config.yaml
hidden_size: 224
experts_per_token: 2
d_shared_expert: 0
moe_layers: [0, 1, 2, 3, 4, 5, 6, 7, 8]
balance_bias: true
router_noise: 0.1
n_groups: 4
init_std_router: 0.0191
vocab_size: 10257
norm: "rmsnorm"
beta1: 0.9
train_tokens: 302400000
max_steps: 4710
Below are experts of layer 3 (counted from 0) of a mixture-of-experts language model. Rows are named router (the router's row for the expert), gate (a neuron's input weights, with its number), up (a neuron's input weights, with its number), down (a neuron's output weights, with its number) and show model dimensions 0-111. Each number is 128 + 24 x the weight over its row's rms, rounded and kept within 0 to 255. Numbers have three digits each.
After each expert's rows: "comes before" lists some tokens at least twice as common just after its tokens as in all text; "gets" lists some tokens that make up at least twice as much of what it gets as of all text. This comes from a sample of Wikipedia text that the model never trained on. Tokens count by the router's weight.

# expert 48
router:147145108103117143126146063160111112111123192183153150095121122109094154135108123085170134130097121118119159108148110132149100146148143140161172138141151118091115120122109108139107135108129137193114137118145107099132109124158133124151131160130099090162153134149155106127132135115123144090128117146162140139160162139112118132136125102087
gate1:144162125116171116118134119131123147132101155144127141121160162112125115151110134127148147113153094113113161143113123131189094144201163122127119107154147138141122144137120156140155134152100148144120135168160113138152123158127171136073122120149160115189136131114150131098102112161117092091150113125171126142153127103102160164145156099092
up1:157142126146131131115148151150153129121124106129136141176103097163140070112134093130137125092129121110139131102125148129154160156137140086130142144115127182146148133121125124125156166146108159165132158195124125153111144089141146092138119084118147095132084114148065154109138118137099140129109113126144141120141141100137119120148081116154
down1:103134121114102118151124104125129132145154160104092121137108102118096170155108150123116191140154147121150115154096133111128087102142111175111112129135126062144117132147119111161131082124147095124139092106127132151161111164139136150116114126141135097127149130082149079106154094101147102153153118131143127117141123175125138154155166129084
gate2:120156149092125105126154140116138102133113112166128106109149136193118154177082132131165085140134152104111109156130131138122168150116117157123158133130137154131119126137127157153158114141133147142152095144120083153138157119123100139131087123093092097122097149107109120137119123118123096111139141155153146131147116160134154147083112143084
up2:144113170079117112162121160116114161135156124105098130127130113102100138144151095142124106136124124117135129144139149136116085141121095110133114145148110145138121086093143124149141164135152107105151074089154112121071152123186131144111126082100108137178167088118131123103143144104134169098125153089146113121130097091160125169150109120127
down2:123123121129151149100119083097159108156148149133070106127125119119121100148088143074112138101095125134168119157134087109167196118111143145145133138138143113134096150168124143090104109106065103136086148138144159124142141120128163113090092129148125117134081145143139132140131158126105115143166098115104097148169097114136118142117147119125
gate3:116083122145139147130135126128099151118104151150137144135094112132115148130192149107146152147132111156105139161111152162128133135130129117125086104147148141099133123156173088161112128124093130160147132143095130074099117092098170111095131167092154124102144122165142124119091124162121111141134109096191100126157171151148126120091111111122
up3:086140094124135106121104141117148139126121119155124109143121123135145131131090117127144151093123124161159132104128110104111128109149120110146141111142094145122117103107145127096114130117118158129111136152145135156067127120119098137108110103136149178141110102116120098183120128098138121160139087135077139083117143137086079119117150131150
down3:134127112125167149144113150132143080139135132116121115156083119137125137152120162094142134164102111140111160104132124149140129141145124142140130119164108118049145123118161135099120152129120150154102122144094139110104125117069129143103113145131138120153109064094148121140065118143126139124135106155118124139149125152124080126068135141121
gate4:066132134161110132121121133193107146127124138166125116144137129139114124187129162071120155122122102136113084127107121101108032114118121123113148107153133126132143127139144144152151152122095161139093137145153109130084110126146170111116142074099154093140152148122155125109160130131108107129177091090149136129134165142108132107151116076122
up4:119162121137101118116128169210104111123100101073101110127144134137073148138121120114049148118117125117117105149151124132154097144129098125114130129150096149149157152156109094166160142120124143186143129090149113128111115109127140145091126106085145102153111135111124167118149130130125125142150139107113141123107144133125154099177075100130
down4:171114105121164159170108139155123099138102087075128136112175149124104160111126120142127100108106153114161144148115149163154147075131146121109082157106129093149121117142131112121150111147137129158147117121089122115135139121102131103089106139131122141126099158157128122120136108119160154124118150132102168127100109144162160093146108142109
gate5:138158131099122148092156139136150154114154138133127099121123092154089165117117131082094128133135104132127147168145141108138122118124109082122116098101102116106156111114110162137165111097173155170108150106117161119156113156127171141094144108121129083110146132144145116116114087116094119136139089139115179138114127142141147132118129094106
up5:140140139159148133159172112120177079132124131125117133111112131129131103125122115118130100112120116110168118142142090109154103061107117130140128114184152115135127112159119094143123139120090134159102097096096134133162164162107150166115132096084130132118166122163138148126163170107140138140142147139133109075114115097138124117132100081130
down5:106134142135154122174115156131164151113147126156113167107091097137112149104130083105095119155090123154134145130109114109118138145122065071135152132106093125083150098081153165102141102083172161175094140124107132140177107143109141165096122123124146144077135103137157132145142146125128135152106124134161139123124117138121147098173101103176
comes before: "- ", ": ", "\n", "(", "=", "Species"
gets: "us ", "is ", "as ", "\n", "to ", "Genus"

# expert 51
router:114138123137133161084126096163130121107114122171113149118086120130138140126142106118131139115131144154111173114104104105125098113133133170174151125154134127068118131123163097163086142113122174147104127118148141086133063127147168113099114158144140115143148125166138105111112094114120123159132101147158118140145125166112136123113131114094
gate7:153170128137147128097149131133137124187139115131115125159084107150148153111154107136125110117120142126169133115158157146083130160102135102107146133160126132131131086108136141127161144157154131132121095115099131112103126163113127142118121112122146177135151125190131144135104111113154107144149124146121116101099141130149112147128135108159
up7:174138092134124128093109125118147158136132143113150168136127126094143139121119113090178111135130150124086147137163109140109134155154183115125118133148126128101159126130152144120178133149139090115118128152132135093073156171116161185118114112133109116135130145127121095124105154140098118099106176147115100147148081167143112116136136117115
down7:156109170146183087153136144137141155108140112120130094163130106134141168100149167141160112117147134129107171129126121131125085130087136127169116158133114099151146170135121169116115127101084136126174109120105100117122128117159169113159133113154110121146141116091133170133109101089151123128095096110130112167119115125107119119134208113086
gate8:149149148133123129121135109139150160157126186170080096152112084090132136136118154134099099126109141122136159124117147124133088189085118088144137115105127094096104118139124122125136104082115082134098127100109128082139137109115141129154121130126105104086168124128103137109130141101133107154133109127118142086162154165112114151130160123125
up8:137168101112164107154101122116143124127112105106116142130133124126143116128122175172103152154130108102146138112106140114114163139185129098130134124166096134147138108139135104136155102166152129126148102163101107133141128133127087128121131128159092121186122105079128153095152123154191133099143160111100171137161136118116113144130128123118
down8:144129107123124149142075094114137134129071101122126172133145145182092109096144125133094142104157134146088134095092139120135183126175166141135132171120101166169124107155143132080139114163152124119136136130158085142156131145126099125104135132104095110133125138103162164081110109140119150098130150090158133170117087114156104101136138142145
gate9:158121105130069146124120123116135117127125166122143096100144076122115158123146095114135149138086123146099174142141139163090108115165121131114090105174152106135114119151129105141168119102139114120065141112142083116128125156103181140155155110131133115151094107152131095182111126147142130122182144124134121098133149146068118121138174135128
up9:181134117138126152130119144119124147164138129121115145131133130133138144109163151124159169135140090125027182153145096143078132127170126103121142104178160115178144106156139114128135122101136102134087127089154087117140120128120137167105177121113115108176109155135123118124130105118152112123110104113141115128112123142118131161117150129143
down9:104172130155158133139118123160095127156126136132126102185121173151089143126086156111123147126181154092116127139150148110118143148121131094159124082152127146115122153145134136095101127117166156138119099107132140117150153118133101143141103131109117134132162143110096151125187123131161103162141111141071095140078117144151153120149072135162
gate10:122137132130137163112166149144097092125138125128110145119126139142149134119160114107127133119141112115120143124127101090076116108106130102109131125159148134163084124089137158113091097057104115099113134122104167139105092128126133158080115116152111124086158117190133086118151100127093114167144110120131123114139139141150116167135170145152
up10:170160144119114116158109162135123127164138122111151148134146157134147128126134115090123061124134123069106101138157124141093115111118158112131130178193155114179110124128125107145136142139105090132145085148125152165098117090118137156110120150102164098130129089183146103098123136148121095135134113126135117088091127159101113128107132137152
down10:134156118118154152153135166125088125124138097161130142071110145113119123139135105114155120157141111134148152132147078100137088128114166102146123097113145172157120122136159133119162106145170104088164168147149178131111134125130169157106057114155072140118100135125095154127137155136135119113105139105137100123112106123141114128143124136161
gate11:075136154071125096099145127178099116109122139123132121131149110105112130135163098112107142133108138131129129096118138092128133110141123135132163153096065126123143139119128114161130156143116172151095127071126142140124110110121118097121106107136114161114106142157147107086164136115154181115104137114150110110190160087141145047102143135141
up11:151131098131095140096148105132163110110128128136117131105134100127089160143106095092094128121126142196098132113102119143109150121147132105154126103124115135109116087125132043168137139114147129136141204185131116085139095157140145144151134069164131158118117100126123126151082114104121156129121113155097130124140121149102138129116141173111
down11:111137133106125108095134120097105131141137126109119110083148110123096148147144094149109090115138138165155170189130144151132090128113160170151132109129156105102125102143142093115131149112122103145114167118107103080162150154138105159163130131152095140151131118141155107137129105142123188155151151156148149120144130136114148128140146185125
comes before: "==", "The ", "== ", "= ", "===", "In "
gets: "\n\n", "that ", ". ", "began ", ".\" ", "seen "

# expert 2
router:121153099138142115093147095149125138139146155141124118134091111100136173154161082138123124150112133093132135120133119103137069145114144100140150142137118093097105105115126116116129110112100149172115099137141146121131111165104120130104112133135103138097113146150156057139113156115121116139112106163104129117186171151099059116089132073116
gate6:142105106124110130070122101086135104128126168163143110107157147124114123145131123136202160084110120101132110131134159113132121160154115156131128126134162147133129151116156161102129126123115085123137113114190126121144093137145141138132126125165114106135104128097129114138146111113095090133076115102107149126126153141134130143100112092129
up6:117165152144117118170111175137122116144121154092136133167120165116107103141086186125124102164169143172140166113141122115127114100103130120148104149136159164101127143138108122138090096113155141103118169126100130150126146111131117082133128137114155113135149153128136169085106147126111159114147137106121117143135132116166183115161150172160
down6:149101147123134176127098129090176111096129118152148142136198127131164130144169183075121138135120149122160121097115139142098089153090147132077111113134160143139141141104171167144105143109126074124096154116136118109131115153142158119147094099153124138156108129117116112145150125101158110137183155146113140164137127124142107123143093138118
gate7:088101125128116128130125159093111092103065187117113094142108135139105120126119100119124100114078135109126110121151129089135090093122142124140131127117142102086156150131102140131160140138141115096106108116172131141135116091152121124090112129191131139128104134110143144127099147107139107102100163120105163131164113108142163084140146139111
up7:111099143108113121126131089106094098094090197145159098129133117131136131160171105151136122135074119107125087113154145083118083114105126101121162128108127140068126183141151131100139158123098121098099129113159122142119119103143136159115102136152096145124118168067137119158102171120102139129113128087110186111133121115143140102139112097091
down7:110149133124141147151136146122143088113147136145132148107124159102123134123128148078126163086120098147161122130149099159130141092151133153132106142152121141181113135153153135137089099128110120124167138119078113108143104102152153080098151137092139104163124154121080157110164087121173137123167118091138141148169135097153152123127153141143
gate8:154132186134093113109128142141158166121137108115142132130133108086146152160138125147081115164103127163130166065140162136168168116109143121116127150091138088128143085137095136143154111098139160105115116137115142124128149112113136150147144137101139148097150145135117122092106120137118113136141077143117099141140120125107127137074144152147
up8:151110178141109090128142130122117175114121164104132135139120114084098184114171165138105086147119099091144103093146120135119127142100111147111145141129093114126105115146090166173166102112139090116124113122147121098112143121090155156141097102092134154090107127166146127163123143112165130101148087159123084113116098138132132152126082134124
down8:088108087124183153142153116141156132111131121142164117106127126156169123111152148131125126088110140081102126154107126120126090138135110107113152146154161114124089131098178102121144147178093125151146072141111096102116124141124103092139121139133079130114114133126135138146160122107113127161105153117120171123096171127137111142157120109146
gate9:157101093128153127099136162083117134082110124099145171108133166127185129117130124118142155095146131088051166136099145143121173143113146172119148166118124122103164123099136137141138117115097163155140152105132109133119124114130115152151150108175115154130137113131074137181144141147110120129121119124113128145126125106135130085115170150153
up9:113163133158098072113101187089158147126128163097167126103133139130148141159101091143114126155107142116099116171132178098111139122139148179111115120089131145115097141179091150114130120128134124119119126099126089163140119143147119096140085155114117118140154112094132116092097142148151055122108119158087156197126086116146163119135160128050
down9:103134106106126140124082134118127131148150101122128112140130123141169106152156130090102110145154118150077158096093156122153118103155125138130090092124156083131180106088096114093144122114156143118113131128088152142158162117117077132151146150112130122117107144126108120137125116153107123148102123156094106098132143120108105139114131141109
gate10:096147145153098112131120125081156102095105171104152087134158138133127132128123118157151146159152114122124110161121074108102132122105125111104116190126120171148108141126101159145156132142137137063131144130143119165151176111128127106100115116138139117120133164096167110127111178154088102112123133139112113120129127100117086097109133121147
up10:121117119114104122136110139099127157118126140092155131158120146132092159147127108143073097159106093150161093160117129134124127131105130137129131111129105112125103138171127113114133109121110142118103118149151114163089164122137128156132099107072137127083119115135138069199155160110129131113136088153152121107131114153092151156109138118105
down10:148159159188095161130117151159104113142132112115112118160109112105107117112082136128152147141122174137127126124133124130122121118174133086088132131119106129114128111108138126092127114085159094162134106127085116119156114087085170124107092134080119148155148084124115153145097145160111141126105124143141120176120157135143117143153122100135
comes before: "0", "8", "9", "7", "5", "6"
gets: "201", "200", "199", "195", "198", "194"

# expert 10
router:107122128141112129119094145134108126068146183164155116115107127096137137175133130158151110137154139130159150141129129076122120099098119101127092109124130074085121139069141128113113149156111131136143139142147152141146136150153099105119113178135154156132119108125141107101125140102087136167140104143142114127144153128072105101121158136116
gate4:103156135117177161128103153127137143135145094124097142110125163141110130147141120134127119117118145111158121126172168122190159170148104143124153126130133135138147161149170098110103164187138110129093099109113153101090111147108112112142071128131146107121100130142173158123133174135125104160114118074142140137146144103115105062143153110163
up4:120125136127151105113107137134091131076137077152128152128109178146138152148149109161140116132131153093162099052157155124191122154122123139147115132136187138150126136108121120104071112149133122132121113089097137120110127132132080117091126153184124138107159139136136121087122160088109132161135143116099146137132132145112136065116176121187
down4:102119169152150129150160111102068150096171135155127117122126111106131136154181126158109133110145107149119086163129136128120112121085112114143130083122123125121112106098118119145148096115139106147130117086111092126147064125129134151152153172144138114136132116122092130167123106119094137154163148143179112139154108151164144143132064137123
gate5:104126131165120132083127098147115172107145163120111170134105127125100154148091151118137108105131129157169127156102144133130132152144119133108125075134139120131164122114148090117128123144114138123133113115120149132124141119139113129129110123136156139143156164147163145162143134112185142163152136136180108119118143120110069152149128113138
up5:115116147114163108123128138135137155147092139110127128128124128090126138127099175146140119090145103141109107126116122106123149090194092089115100118148130173137160116102139156111120091164145103129156120141143138157138148124126115132132128115110173126139164120097151174148182171162143169093125104098089154095155108084112084136110106146114
down5:141112138113144100143108106115130102140169111138127085151113117124164108155176113157099113121061134115086102160131127127174098136164116122154120134156135118132086132169136191119108124096131121101104141128157113082141101130127142114162136152126122133139139131098101145132137126174117131137135134074143139118124154090133171100123124106123
gate6:154183097086052124108109151134166152140124144121127122149132057098086134114119087150138140148119117165105205108134156119135146157104169096164117117132150132157144144105135126144139154116136150119079166135155138102186139143170111104117112108127143154113152169157101125122137119124166121127125100130114105160129143136101118109101120106107
up6:161112148129120144124135102129153116152133134128152120119127098165110107123131127140091106107142174121141087089126103099145079112116140140145118110163096079140123108169134116141166125105137169138131157143089116131052153082106106136145127107122176088101139134136139113112122106105111071114087120145135102117110166140148119136093139109152
down6:178160125147121136106153110144127150134104128135167152134127109104136136150097140148124138152138124124139125101114118115139120174152130155154130123117141118149118132167132122169155119168116181117080152105145146103176131121150123112082167109100107106122111145150156065138119100115164149125161127147133104140166112133123160149124095067131
gate7:146106079135126076166154168108108121131138124121128090137161122120135147163118149133162139132135119129115145094155140165114163112131137158104149146108100139135135115159100106143147131156121114126113112114120150092147112123146102156085132178180076162145099131135116154153085157120150113128136137156113132175135074121110144147176101104121
up7:131147152125151100131052151131129135146124127104151133140133133106163128137149111157182133142133142162129126146146119121091139136118136113145188084125102114109139154159120136111136110152124147124121133140137118100143109161167142209125113158154125158119126101164115155154099130101105136159163145129121138144134101119108125105146122114139
down7:146117136139134155090128120110129111081145129093099141086129120156118148105140148133125140148080130125159139106099125148142106135112144097134112127148137163139127147116106084138137126115158144138138110121116128126145107158072141073113125130088155136073136088157136116100132121121121168107137092151129108165126179144151103144100120131124
gate8:145098171129098153128159133124105101125112154125108134142133090125119105136156145109112136089127130188174145093124119123162144126104118138124121139161135120207066152132146133123111157093166118119139108135119167107126141164128124134148110107144128107116134096155122096173112095104107137135157148127177145082114131095101127132120165124153
up8:114137119144206107105116136138124141132113110130106150111120133100156129124115089125123093103120130122116131158151130101099133151145160165125121106153130163130179109113114112123101131125101149137136155150101138076135156139180068128152104128074147112157162112097090150109130151130139119125095091101084134189166154108162103118136144121117
down8:108088142122142080167126158138122101131124154156132094119108091087138129133142112154087131140130144144154115134147097116179097116134120107152106157146123095126129136115101118145122168111151137132134111137150099118151124104185081166147144131169091162166092054134083121110145160152138132128142106167129098132133125083120141139111110175127
comes before: "the ", "a ", "he ", "- ", "The ", "his "
gets: "in ", "as ", "\n", ", ", "with ", "on "

# expert 37
router:102072099116105135125100109141128116113159139168103122132079115111098150141135116111102148122114125143168156152102076123127136143155139110132112093137097105096080159120109129124136150143104145123109151117140169096094114131147157082100123142118185157126170103160135082127138107136133123157161063133165090112127153142101090150113145136132
gate1:101131148169168170083138168157126118172137134131149064136110112160117107134106108113154202167134103134146130103129136152137144127064163085114098062124130117140097083095082127120083106137141154124155118141157131098127148104206097106104168137090149109066143114136148096131140130121147127116098109107145119160143147118127109119147143137120
up1:097136124142149097140131130157124072149155093108144110158091127146132163131131157091124144130143155097133108158142177082176092154151151168159082136072131119098158148155132161123151148109091118151143123131147162155126142120111133163126110130157184160107131124144149121064156110141147140107128143155144125101085133116158116153132153109113
down1:133072163096128103130131147078152142110144141161143153133136099158117085119106153133136130134152105121146168101164110129101082138092136109132107123142134098127128130103141134126111127139156140143094142136145106120087135109114143151131120151130130062085151118132099136150142100127181125132121134175104174176121141121126142099104130123123
gate2:149148101143117102120090110139121122127117136166159157119153161152118108158174109119167192134137131175171070118108138108148151129144111076161116103145122132142144129136147098178092101099123123130114101121101155086121103123119115106142090114153124136095118109105131106107122123141151095129153129119187168109118145152143117148092175128161
up2:129131137101136122092146133121104131122136166124168136159122135117171146159111083123148115106100092174097157147145127116121130117105095171138084145111110105143132163154136167098157132103147112089061137131129141125088179120136116115125138119100105089188165142084129085155143136137144165138096120148151143109130114144132167133103127140143
down2:127146124112110120145160121145129163176149141084158155160145136111115108077117149145115093131123131132150160159139122147152137178155106151129103156117130134113084113137122114146151156178133121111138103175121109092071160110116122136122095176118120147139159114131135187101201135139120178139101136085158137123107140138144147146140135139119
gate3:140123134117110160126161090151075134106149159189147097100121081134102149178145145125160167154121115141130163115110143072106132151130136171131120096131093094099123117098141098114142111097114155101152144088131113141137115161108111073110112141124118105146109178143139113143126136120154122122140087099126127102096136146098082173111092126115
up3:089164128157145145113084144116148140149157126085152135114120137116124135079118094110097088127111136104122142131193131151144096116115125094144109142118159145128157134142144138135112108108133093130095128129134147145113136100109162162152128129123143126125110114104122146110107096134073128163113124132107154127154120162144155121143169139160
down3:139128136121099109117151108165114146121094140122166142088121131145123166158150149118159125175108130106115134104147124140100111091055116144128116122169128094142144128135139147166113135097115118098196148109123177125087133168114134123104119086108148159111152141143135136131135105121125118121129088098156140123092139133139086125086147114165
gate4:129093133100122080130123119129160163146118108161139161145134140149138114160139125152172094155082124120166127080107100142115145106115131128156152117121116160118121183155105116119152157170166159116122126102123119092118112097171092069141112118154167118144118151131112112158146109118086115120090149119127173107155121123115133124146098136149
up4:130161104126135097129159123085124093143112159124116087117128097155132130113101144121133156110137148149168103136190145118099126135071134129112142139128102133101132111091164116128060149136130101127098115112115100153140198104131124134094166134129077131082113137112141111172146144149136140126100145112090127139107127116112164144126149103076
down4:135158143128113143117072148137105089130158139089123077106142115127136172120152115105103122100153147157118128115120086112150103122124131150129133138144123143129131144137128147113089136128111176088121143151097084122132125157111124126102132094152149154144099080177138139136125139128088137145139155154120088101159136122069089137137122101140
gate5:127112154131103092142151136183124159154153105141113136163149107105139094172150177114102129150140147119131128113102103138136114135127127152158092114147139098103132120093108161102092134113111113111141152156151116140126082140132148101129142137146140084137148116133126128113141125124116126143154136103173143129141118126122135105165133106083
up5:108173117132142169095089121132071095107121097127166139115139176124120103113112172147121104127149113088116125121137176177126155115124119102170167128115119129123129122160148104104168141156159150145150128057105144127122134117196110128140114137165108182108113144154157157141142128105116142162113113163131166125130161088096136159129135133162
down5:082116126128128187188129104147111132156155121124200161122125179090132101125102136145155112111124132127119143143111136150140125121135166159092159121145129144093139110157164118127079136127116105110165156075123146083134122112126138109145149132129135113132184135131106109121110133167111114171141116138146099075079114126151118115159145175130
comes before: ", ", ". ", ": ", "Votes ", "s ", "% "
gets: "s", "es", "on", "ed", ": ", "ers"

# expert 54
router:107112116086124141111135115142115142128152126128076158125115074105137167160164125123124133159091144127127122118128108109141101131130149138148163133137126087118161172146166138106119133110118133178127138127137138123153113147114125116130127194143134125102128107108141115134113148113097111143145135119115116081190178150105075092122151143117
gate7:111118117132119143142107106139163147090134143139147096124121083091105170099126120161137157087144138179132193132168114131155116132074073123124083113144126124143141121145102085130164124089120142149114133068103130139126112136145143095195136126134130149096134132120142105143172125145147140172137115127118119176159115151092142116108145148132
up7:116135100096118111146122109124167121188124095147114138129086144126126167106094133139128136142158134093122150129097118143127162181083150134132125123138164131150145105146131148106128131107110126143120102081068177154164116088087103108126128137116165123115138140135163135154181122152097121156119132096083122135080145124129107160083117140139
down7:103107124110129143134115083109128101147124129127115142128130119178140151085140139124102130130154179143114094139128126137167190165100127120130161144123137137153135146129110154138135124148134116128084129105111108177151146124128141167131170112119125156105153101129089153162110164120136090127082138149105139144089122142157079139115139133159
gate8:118135132121135111145128095117100086120142146144145122114097128059124175080156106082148148123129131130148142080111130112142119141138113103108153124132122119131128111120124109100096106121088117108090114113144119075135138146119103133112130153125141133130185166125161107116127147101133165156139147152115070114087171125126114164114124121129
up8:114121144144084166117137155131115106116152126115131122109132135156087145140103141132100172156095124138112110115126107129148130130114120141130119124163139148182166181145134128109094145106076136114117105145138149114157086116130114135106116138139189121114118129135126125169143158121125161141166143117150132139111108119146117155110104099063
down8:122150166120046139103145132139122131138152135095061112122152153092117145140128118167124155101107159142098137134152150085113121109152103136130085134141186137172126185153067091091124182106119123144099104134105094117133094119085133187106109127124164134118134141118094134161123141123171108144156147110114121120156122093143086148084132131157
gate9:138064092136124135167099135126126134091107093134118171091125149107135184109136091120125149154100077112076074138133076100130172145111109146109118115152111144113159163144129116108158154127132146139159105143108111133113106103101142109141177101127180087137097105117077167116139125122113122144114116114104122103122127099154143116071160126118
up9:077158145123131116146103132058185131127184158110141130119132162132156117115059135110125109129123130136145152133106145128111159087154082115130148137109106104140109117078106132135118139131109136122140093123102130135165168161124125110083124138126122145106140178138146124129100113110133130095151084150213117147115170107128163128133135156131
down9:163121140145109121115113074198069134132129111120131134146107103119141122110190132126139144101137139130089142127147128154152150122129175155105144129108148136124143120177132146117157137145138087132151165163152143108065095096135118120148104106155119148162119116153121118126135141132147111135098158128104149110153101126123088124136119139114
gate10:091106131142138126095144184111137132119101122146097115139122151111112139141155124131161127130158096151135108162142086125148150090127081130164161076132126118154118141135124112103150121117157138142144163104098119136110114120152118087171142126100171144165143159125148153148106085119171135132107118106145114116121121122146145103090123171139
up10:134121165158150130163137152148089100123094134183152093162164113126121114139101111140130154103138132169167125083092095161093146151118117100130132112134103110116072121083118123123137122105095169115125122144105145130148175106133131148142131141117189113157164116128125132094145135131139168137132120160134092122090139126099135128091138103141
down10:115104102079132105090136122118110114109128163172112114106130127139095065145152115107130076094183095118121101105099116124125114080130079113135123081122120126100119161141146133111142107110146126105132098163096113140135165145140136122132143155134187123128146147109141163117130079110147157109118092101095129137125126153135153117112130130078
gate11:072116142150127118105140134136165155142159125126133170162144130170168129156069177156107146160145144139147093175094116141110139179124153130118148148130125117128151155124133160106162152178114130157155109163135141156116096136084127132136116125141094161148090126139168101091066115126127131100118132135126138115129111104134116144153120177064
up11:156141131152081155122157109109129164127142134131125095131177089116133167135145123121153199115135087130086133179127128126122139145132056164124106121132141121114100140123113120144114144120127136087147169081129147129145129124125166161136148149126109075124127107107128110145184101106150104149130127095147179135145129133127138145134130109139
down11:087147093107153120132109156135135115118136099110156144123159135139141118139141150153152085153119157114174139116100129131143156161125123165104126159138159133130154179144128100139132177143103169161136131130123150134112112064107083101170126122134098124134141079120141138129096123151086159143127140116107121121131100122101114115139145147154
comes before: "the ", ", ", ". ", ".", "'", "-"
gets: "of ", "also", "I", "career", "However", "years"

# expert 35
router:117101131134106137098147117120098108114172097169132144101105139120108183168135121119129122089113108138115101126103098086129112133120119116138133092199125116102143151107130119113119146123060115159120138095145150137108113137121120141127131120153149158121100098151164076153134141100126143163178085124119119084180152140101116078113149107108
gate3:140146126121102118116145165144101149124110129157155139114107121130145127135159140185116126122134135122127136100101117144133156115146127116139138123165167117098087142106152156117098116106122127135167150125126136142130135056138163090123125163119182119091173123145102116118178132066114104176121096109140131072169164158108164135115156142163
up3:081118156099134158110125088142140103130093138157121089130112109167114094090165108100141125131070154150164111116135166132137116112113142138110139111096075125096109119141138095155150163121154117149107113173125124107107107148124111116164137167130122121113142110124142148180103097157137128101125099117131147173074082126136101149140076115110
down3:105147137125120120099131180128128142103159147123164175113105135155136083068148092149138137071152166125158150155182132173105152119122129147141149096145140146184126152114133084131154149145112106125170137143117120136154163118140137100134117120123140126145134161127130133117137107130080142132143135116110120130145133119115108141122136102155
gate4:157100148119098101150126101146096118133128153118123129110161105170134110121131098147099132176124131140121143136092129116119084115107118143120137148156130144145117120099133155150120128105095129116104111093096107137115150162120093150144139116143163126110131080139092111113137196147166155087145159108082149109115131089118095114155150131116
up4:083119150141110167139142193103110177103124119106121109121113146131107102167154138125119100092116150097136104135149148127085122118121097137115107109106141130123107153146165108112128138146161119135130094136137160196121102129121136105140136139087126123171158142135170085194115119142125133090092100163103121140113123115121144146135141130120
down4:153127101158144120120170090157072113081168149124096132153112116082112138146100154119176160130097098147098162129178117115105162133136127159161108118127082160136145164150149125128134125109106116157094097121150163152117119124147134128129169108139146139117098138118160138123142150129119156136151123106107171121158138107138142113139136166090
gate5:136095160128115140126097119128178091134105142162138133162113100148148134138103078105174135132139160140145157140138082112122109145154107145102131091151112108106130132131116107152148201123110104133131179091123136092141127130136153136081129078102131121143139138107129080105085141109178146108090142181142084117149135144130114074107130060114
up5:095165119133100148119121099144125186116160174140078096103135108090147109186141117144114115157117129117144153112137143101153109168103120127130092136122091115159098115128157122121128117113135141146145140140104132090109104180165103126089095095119109144128144155147149070097155104105152166154148139131144153134153152148120118146138127128124
down5:103098135113148171089131126110161142157087162106126114156111101135155100142136101105147129168098161167102150130152155117127157122090126114129111146086134110120119147101138128117122136137158135102094156099138114115139133143191112112142105092094090154122135117152101073096120118110125136135071176153129144126133132131118131121153121147139
gate6:090128156098086120115110089151094152073115157136157071117145134144140141139143123104174141122110108135132105150154152111087103117148126145116161126121119147105119084100156165140107075136136103109128111126140113138125109155094139162078136191110103125149121115104156094122136155110117124123105097133137178148141115104131119138148090108169
up6:135119120190092131115114145129206144093162134097143127151126136145076146123124151114183113140100099140098145143163075139122135091114142098146134103122126127131160140105129131119131130133113076157129125139141132171130146095121163097109141159103085152154150174077103084113151155106097154148144125129162130151112131091101126159148122140134
down6:155154115139110148156099097144155130147139135125081130129103112163176121126124137122125162147169162121153134127117123103090136198127124147130136099153124101144145158161142147123117102133168146132142146114097125153137159115122124091127118115150150121140160131170118147155117089120129105093158166101086098122096106171117165100083153089061
gate7:120103148110086149119118157149119138118136188135125161129126145135136134123114135102131157112140118170087141084140081136155133114153139071140089133127117160147182147103125108138144158065121109122124134145114143211108102070122137142127121100122121134079112123099139082122141139173103137160116117116122131101127159143178139149098115159115
up7:174134143152101123130115080099104139168207141178123103140159130126154183124120133121155173113085127149163113146174115107137109116128163164151157135160115103117165161136125097107134163111125112141121141102146124144139131141103130156148134150122122142156101127141125091124132129174192123120119136100130118103106133070147150086110113092143
down7:131076125125102142089108147120136162124152131115076112093163145124130122136162088160118132119145115152119143123153101159082131125131125133102127129083146107142146120140105153119120141122121117165162142105106083147117119090127091167153109128140131134127131126109162099074131107131071130101118162097093100110106144122115124137136172106131
comes before: ", ", "s ", ". ", "s", ".", "th "
gets: "0", "(", ".", "4", "8", "5"